config.yaml
d_expert: 80
lr_router: 0.00129
tie_word_embeddings: false
learning_rate: 0.0082
train_tokens: 243600000
dataset: "wikipedia_en"
Below are experts of layer 5 (counted from 0) of a mixture-of-experts language model. Rows are named router (the router's row for the expert), gate (a neuron's input weights, with its number), up (a neuron's input weights, with its number) and show model dimensions 0-63. Each number is 500 + 50 x the weight over its row's rms, rounded and kept within 0 to 999. Numbers have three digits each.
Before each expert's rows: a language model's description of what the expert responds to. This comes from a sample of Wikipedia text that the model never trained on.

# expert 0
What it handles: Final pieces of nouns naming places, bodies or works, usually before of or a comma, such as colony, districts, Committee, album.
router:478467559600536516529595559482446468477492469493426489500505521492490437517567514515485490518492505438497534480505504535470510502555476480502488489513522380524530497493451593505495463464439535
gate0:426540490471533512535534546517499503547505556552559424515544509629459526525440546516483542531526591431478466472425534481475487548577507476515431544569553501488500590502493484519450527446432523
up0:411407429515517528515523439522498551502529428441558524512531524506447488492431476528497506555519582475617542489543535436505438452440446574467485489484543491404433558505463492492457433480575629
gate1:530613522612451514486599510457452455526491527496442552535434597583543535512442567456457497578460498428500491476530487583473449493575516533486512448446545529548475506506545573479435596531436522
up1:546524476637535531414526419461467465564486385459547497528459481596485569480520583481583485564541507384518592453527458509512433503552471476415494471496486475490461473452533530532463522531482536
gate2:483525417484518483575515440518416587520521542437390484545390444554541474490463496496489497493538540433516444567493545563500527589510566493450512605508500506548496511473544502538441540554499445
up2:436529470496503464562604447562427394443416477490499435510443461451485460495500511426515569487458518498498471494475442527522625427473534476535572485541565481569541445577430494487476493480452447
gate3:573539564427430578463481440569533459579535457551517520542513463486456541469593502510446428553475487452614443561431529558537395534586572566486451462527483509500497506482492521472499441539520520
up3:507520397543438420509401408505587459498448487458532475501499421422418483484486536453468560427540497522453505509540615403459407429546523447465445539564524461539486497472474470541570481516486540
gate4:496589584464579484548488471552495475527532468574469517578558474447494443471478514593442504481458510525534537497491500549481471531477558468519487410648421547519467566490508543596471541494536542
up4:542506434467442599479528611459506568536503528451504447518466483599531428512499490478446499503498504464545517526475506492539396385458428431569555432528441517461493484548464477421527518493403472
gate5:462380469467492466471481517483574505519496458489513518475530519561507456495560550497534483445499463477517476501408486537457543468551425561468421465472535513505539503401493525504597542546437537
up5:493479467472564546486408523497518509471490549433420606493619522515545514447520534439584451508464395446556537569429586470537555462439534530483420502591460501499470526525590467445471532511513508
gate6:515561455517479558466542531453474413441473468475460513476549493517506522519525568546525457463498511430528471600485444524531421543457559463477482457492453528580554476569507507571501578536403432
up6:476440558453571409542486502567454534620512550558518504564532470517516482451513534514528518510498440524484549484532482505420528508500497456618505468559573455399459551387445523466455437475503560
gate7:634449564598478499557522523502447584454472489451551506450535458540494557439514487511563561507542529409514480466547454455494505405450463378485444538487522518463519439406538519481472533473518468
up7:535452547379490499518475524512472410482501489541540554493444538460459484535552459406469503527501435609524407504377514518475409466524412580463491436500380478585503544511334481400492511536549488
gate8:523489487571426459483432501498557551547455516449430445539534492470536513458518550607500455473466433403596457505441454563435435580628536509496359467443558492488483546445483561576588504562522515
up8:541451433609391443448533490514522450581518537520457451542449498549569458454555516500482500553498542479543542494485502539459496534526526459461446525410527452528520537514434590588569466522528526
gate9:577481401601512424447419523513533443417563495436485460435467471570446511554525588472549467467474449527463456461456511489552528416458497554440435499413440443524380577449571559535429562511468376
up9:455484503444529531513487429517541577595444415479589522467485482510418539508459390464449347579589509525473549486564513521466517521580579519539568483553518509599463427523434455485555442524477533
gate10:478545438487513501450571470563540468507496508571542483544507435494545494477489422478534488540571438501523573515578561514460490457579505496548604485540463447544471508623472582660506510613441465
up10:417501445544517513547477479530512565500497528582498430548485468462497514532496521519477485501542579468509574495483556521427557442544547499477457466449506492534425499604535611666515555566483458
gate11:492488416533495445505477474579475464561540516495565507420496490572527420508541542543411491433530454466556457515493485574425495505532478501424470530419517481545556441456452529559595454532547564
up11:556511567427509529528596517515493430422479560553480518529474541534665519505441481545552474444472494553430540517461504506505594390454521337466383498560495543502460579459504527500517525503500466
gate12:519515466564525514576505468514546477572515441585522449496493486543533433569509648555533513477541481454503560502511425476484536431519421478459467537583516443536501486514539514536523513549390434
up12:455490551554470422440494466573594473551558371571458475500450449535526484538459593579485440573566444506514503463465470431450505594517402532533449436541383544491526463589562536536559569587425471
gate13:437529528563513572563505562453491489458690515441452507483434506434467525527488506483525467586499472486542462475459488476535519516501501427508513469541540542461528504500448545520553489585505494
up13:512487439547546472525508508542594569448535466474520575516498480525533475557527401620573494450481508422543494459533448473449583472436442454405514571480524515481510545507415467505580442466545534
gate14:506461475498425502486517494560579489489521476375533480508465462533559527434450518531540557458463512452551474496518542513498573476632507552557476565556533463474532530424491521487515462530634514
up14:448551509477608522467489478556461545432631572530538530489552590512441531500579493485466555574442473537541462450472504478529506457454509482549463592523560541444484574400512450553563518528498461
gate15:495405502448597415551494416475550569417525472516520461587474432507471466465567480529462519482578525502458524525512530573493538586491483428547432499398515476467456519525421517541515425596546470
up15:532435488491480592553501455521543529393438467480469566451425553457413483518524435549470484532578528480590543544512503535563513525537461624532547504487460485514504482514434475489523546453480473
gate16:472522579586511464581474527526443610463444516428446411492414563497438555509526590515431596496502454426515535524586592526505537484556483508554574551471539461515476546566550537521477510484451490
up16:490500547504510512475571493522433490502447547481528590488490495495485573480516515500480544484374585514483445555564592573524539505494410484516610521417484531526571493501477474555472502450462525
gate17:502497489495435572582606484592557577461480477455491549441407522509492565538573513475536557523490443409384489506490526516563498453531494484491515538571512449567464477502540432456426488507492514
up17:480501645420537512465473459400542465400535488563511435525509493480536453549574514521585550510468600596561494469528545588571597563459535431529487515536498558440570543528479484453470460531543506
gate18:549488502502530490439467533494482567479525485464540513478468552538514576451574486509448493495532544494638410497481460516389526498448549436504531479615491544534527534442530532493498426444428605
up18:638532446527501458544473422518495495439436523513514493448544377521461465500502568440497500528529513472458569445457550404574575504524472544591524542445569434491531367489487525531435474503496442
gate19:528431516547422433445553554475503484486577473486423435515500529523598490452492543563487441488497507514593571601547454582466459457521525468472460520394450485452533571497553572526521451533435537
up19:502512586540479498436516590498543418530496519489435496574509504511460559434442553559383446418488466466501537480615466542430435493595470487564460416483506523496493501562481627530536536556503642
gate20:469507525485426424463499515512427441568461481495496521466513508496520430481455467381421513474439544441555474425472410493552467469565515432547494474460532544478554513583524539523471520493515479
up20:473412459630464468549462502529523568490483395483572375568491542426361445517479421492508578520556457453492503522544546524433523500486486574426477503499595497463496493482423546431532498532479541
gate21:426479540532557441425480569524519553504432477414467467547517555408458500498492519515528474572484481548438546514409562497467485574497540548467488563484560489466486576519475493452517485495570547
up21:514538403471594415491650491465545560459582530523501555470508469525516495579461449491509638475453470550538505437516385553513570528503539497480493483470445590482517422478578574472474556492422530
gate22:433542534467563466505567468554460520449415553532567477483542549463506536484469490508519434541488398553524572557451515441463419491533479484443511514595536525469442444590469456429425506479495424
up22:456406480573480477554404435602608486435458467390585450503501542394468436473575506524480455485456491486590429525483509488559492478502397506471446522495486520452426412552479447443549473518520489
gate23:591520505465531507512526526564517527544570504596529608572408460571508513481484533487539493480483523482502495489522481476377525525439564457509497518457545560471588564495521567579468476551527524
up23:442487534524510504510573480520512391431514514556496488536502506505568568576440463472464426511495550488523612533458511543453491483400574498483500460540461516479490454488485459527416568507510517
gate24:476551513475527424459502435504474420454398535501533558450448425578536573501510558510524420549592547481588517551471465479462511454533574537474486493548386492538510521414558461495579576491461466
up24:525543437479500499499590560486480648497572518456494519494522560557490546531462462510537582524425444486449438456458576555511589522471462509538470564426567567474556567560542458546443394454455540
gate25:526516483517496470608500450488482525496495453507531494516495420434460456462437386484599572547473451444589547520605455491538553446488510594528484482532566509415495536481593433492535469532463585
up25:463554456465516525455484471571514559571486417510529569495518573507650504449446463574457446464405518417516455479509505521501488516512502536487521559494493462533591432542487524545441462569551472
gate26:471434462552418439537519569554495493584431570440497401606509604438497451447453424431495557499466533464508567565527534583493544498494563452487564564526523554446490480514390601438503506453519587
up26:562554484464485413549522420491434523481495445553582476576573388508446511495501513535499551473523465475536487523532593457493510460543468496467432532505522488578448590559481542431507463491374502
gate27:483582470432470506468441520587483498504537449457531471598522486503466506567494537572480580488531500427554457464574546544483546498535456575530540457583526446475420466447525436512439494466593476
up27:485572479495496538543499467463501424489365505505593495501501420518434564571528544497463394493533464403494446500495527458513491562518533504566514487544521518497415482486473475476494625603475594
gate28:501492458553415518390548453579522505553491552529502559428373496432490564515520515427470609540515406493502502503448523550467550497461483541539474477517542554488523549453446464529500562502508570
up28:466458508453560640524432468545541540465581539507382416532547565583510477468534569533520476532469403498418460431451595394495465442505460507514504474578457530541380507479483487527397462430507459
gate29:463549485577527542436457554485514481464472520411559487590493486518445485488446541554475490493457617435552548547442577592462521532446407527440455485486494490457503517510619498480479511522575512
up29:423460522559473459532527505501478505525596525502481509503444527493575394408521453450411561456412569482534517527466543516503585502482521424538494511414451517386543436524482457556351512462509529
gate30:460487422563540431443654452493444473498538553531588461542604474480505579476499457471498500547487536467513394530560443505466534526541528455522559487423619515451524499542569505520509486453566535
up30:458455465599376521521523549488579509504543466488404465507566532397490475488449561490503554511615581417488452526545536587501479507491528517498474464432507468519520388487556507449461557440530468
gate31:587561495439509491577529515571529650444522532444549449563451526518518523499503538495497479435491504504454501437490495510562429418555569465600418557426581450517514491404514528475591508480526447
up31:422528453535552484465518548542473469411391563425531431604431556490480468481525580503436483508427440534432479468437480484590450460524539511501504520444499471619456476560517537508543547451498472
gate32:463456532536514487422558532447478612464477527475424511579557521504652574499391549582565459550347489520526542555518446552464488477579455455411446482489638580469509603489588524549521474480476566
up32:534513521504600529441512522442498583398496463449521548472468562543534536535509481487532440539464426554467525493452561458488479478610420477434516489556616471587496583481498430581499504477484470
gate33:592489462507517512503454591489525482502511462523464504525505571555554504545545519624470468491506567452610500469616517564528515508514509544461436586525531476478565585451477464531527478518368562
up33:439548579554455447533547485559426428435578591532469498577492518458440422499466434471519594557605486508468469504465485490429432446555512461575558490502463467480483462437425539510446563532561503
gate34:434540516480542475523573540571550503431572550561477447523528656575573504505486504518534437546538520475593550412593565497466542583587530411491445461517481588555510441440540594545478403544431435
up34:475451512505489510505447452372510519526381482453528548451493526462492485404509503530562615406469561480518518556540474502422436519439539410538454529461603488440565527495466385509576531509531524
gate35:525596508504478502458541504529550456478514362522483404532540457439472557544496460523612336413490368517507498491499415512425529543511537467447475472509543487601543536450460478526505456566491519
up35:462560482601459621551584466507483414458527416415479434575470461465546483445458463511530406375508568500554542477505485493444435594476454504468472432469492503555532513387545470551473539561544484
gate36:430567624409540517519525520507594489499556485481481477624519477487539531517438491479563561507446453538454480481480495454477516400468511505509548460526533446573556523525630496607502556421444492
up36:464509589361570499532514511544456457490522467506437518560501595481567507584565538510523503571483467505469480453518517492493564484484483599446543524557500458546542541511558543510490543458427497
gate37:511590419421511545562533550489516580501475441481529470559534481536475518461449488528540562508496535504587508465583522523526476495517462486420512414486560406500558466496519449572559382552534517
up37:522470556524456499487503455526461464507460507464544410499531517535535463396564474545498429444483527467589489525475448433497484449566558519510502547551555488484443380346541510442525593395470589
gate38:494464576535539482464514523418507505496498540470522553510485490440536470577519521539520529542553641488492506487540529461521417524440441439499394541517466432464523501461412614510534506490485524
up38:457506473523453493469464495446417497490454522508499439618539399587483494537439551542494489502420484501512475570459401500471497505598546539466490524505541506475451510479472376525525547505492414
gate39:509477536490533579553466469427556561456475466590538516421482551553551582521592462443441488484455515327512430508454485535465499469609485511553527448580539553479632524443355489467577518495521448
up39:620475523489491483537546458363463504428455501515534473470414448492471516459575461530498524534514496388498501526511467472548586524465411561533381554525461474479495456486486526435491494487518456
gate40:459488457530526497481491540519500477449485439497514550561503434531464501491552430541438520432416424478412490544433560415480518475539485437532475524490479535529472466465442464417538484488513519
up40:501389551526443458546432432526442481568520461525537506468409493470522418529588489528539565561563373542543489523530433487501473555571557498449480501536551595509527494492637588446538520427508485
gate41:474473606528524441447668538479474479513615530494491471548502579544595402544529549554476572488454484465524535469503469580460533462519487451528424585436553530550536523465510628454567503535561499
up41:441508451466480492420364494499501503516459407492469574478461474406580537528452411532544454440490384596357459499457558444510544553420558570488460527431511533489500555523499496515459448523556492
gate42:453406534541377470469449491592497492527508420477444524553535551611593524474581550515442538458509491435491488499446524495541493541493517504626483487472583599538541421477519611416534488451474531
up42:445400501546540544417466533529506399508465509454484520560503569522527513419490536518499558479533535359501543478523482460438476491521507388507538499441565669459558459476479603562527506479548502
gate43:498523537555493463450497497519431538634531485558538485473490549523520529421527471536453499449451506560498513476463475420481431500499562437377429530430491534509544399488467517461468556536543478
up43:454512510489440474557510369485471551538513494552368526557559574435478433415459511464453540465469536446543558531506488537595486500494523541555442504534497570552469504607462524554464568527410518
gate44:464483560533437501476391482504456542483519449394425564432533549500484539549424450517525524433482405548484579490515502519442541518532503542593475496562514600531503486549490540486468541563633503
up44:524536485553415537480461529441497494570428452542464462496500462433504518486476470468574507458548509605521518464467493518452414475519424494514437478464452542499467505481535582495558565418535513
gate45:439452493514442500494548506541488624589503480559484432461543474540544501478491487555496522538460496388472633495585469536522509566623440431583433573588605526595577490458507554463550508539422459
up45:497573460477513453535481453509542535446589473467571510487504568471448471596426438451499511463459523492626420446403540452568589546425592580389511546476453531494508525610499497528432470512521519
gate46:543553495549476491502534533441570574495484496450534455453468450572476524537534510429502505480537467435493488571429491499501486473521458438449524486463606461536548495505454515525493489557436471
up46:569462529515472567567467505558439511499619543509531494613587596528553511497525503572448497523456508500600512531519534543608587477467465491401487486507455596601470457443601547479443488531490503
gate47:546412588490550522453461576590517468481601456461480477458497483443436558432555484451567558521473413476541500550450514469483549510478659462522486509464491509388522400473534500498469487470345560
up47:502540468546453564440455472424497501556413465614472468497575493494533564528509512489489403443450454484431552421554517572510541463428447556510487443519592518621502576495496450460515515408536454
gate48:520503537437514457612482548634458526544471551487502475427425481443505533502492554412498502494404524532476562409487479486593439487455507655535561511527491486508508436556408367497486500506413570
up48:533575569491437513517543592539498536576535552444543472522435447521533468434495530473542556510417564478537596502437420497583538435471441493495494442432575481529487530457532442527507485547371547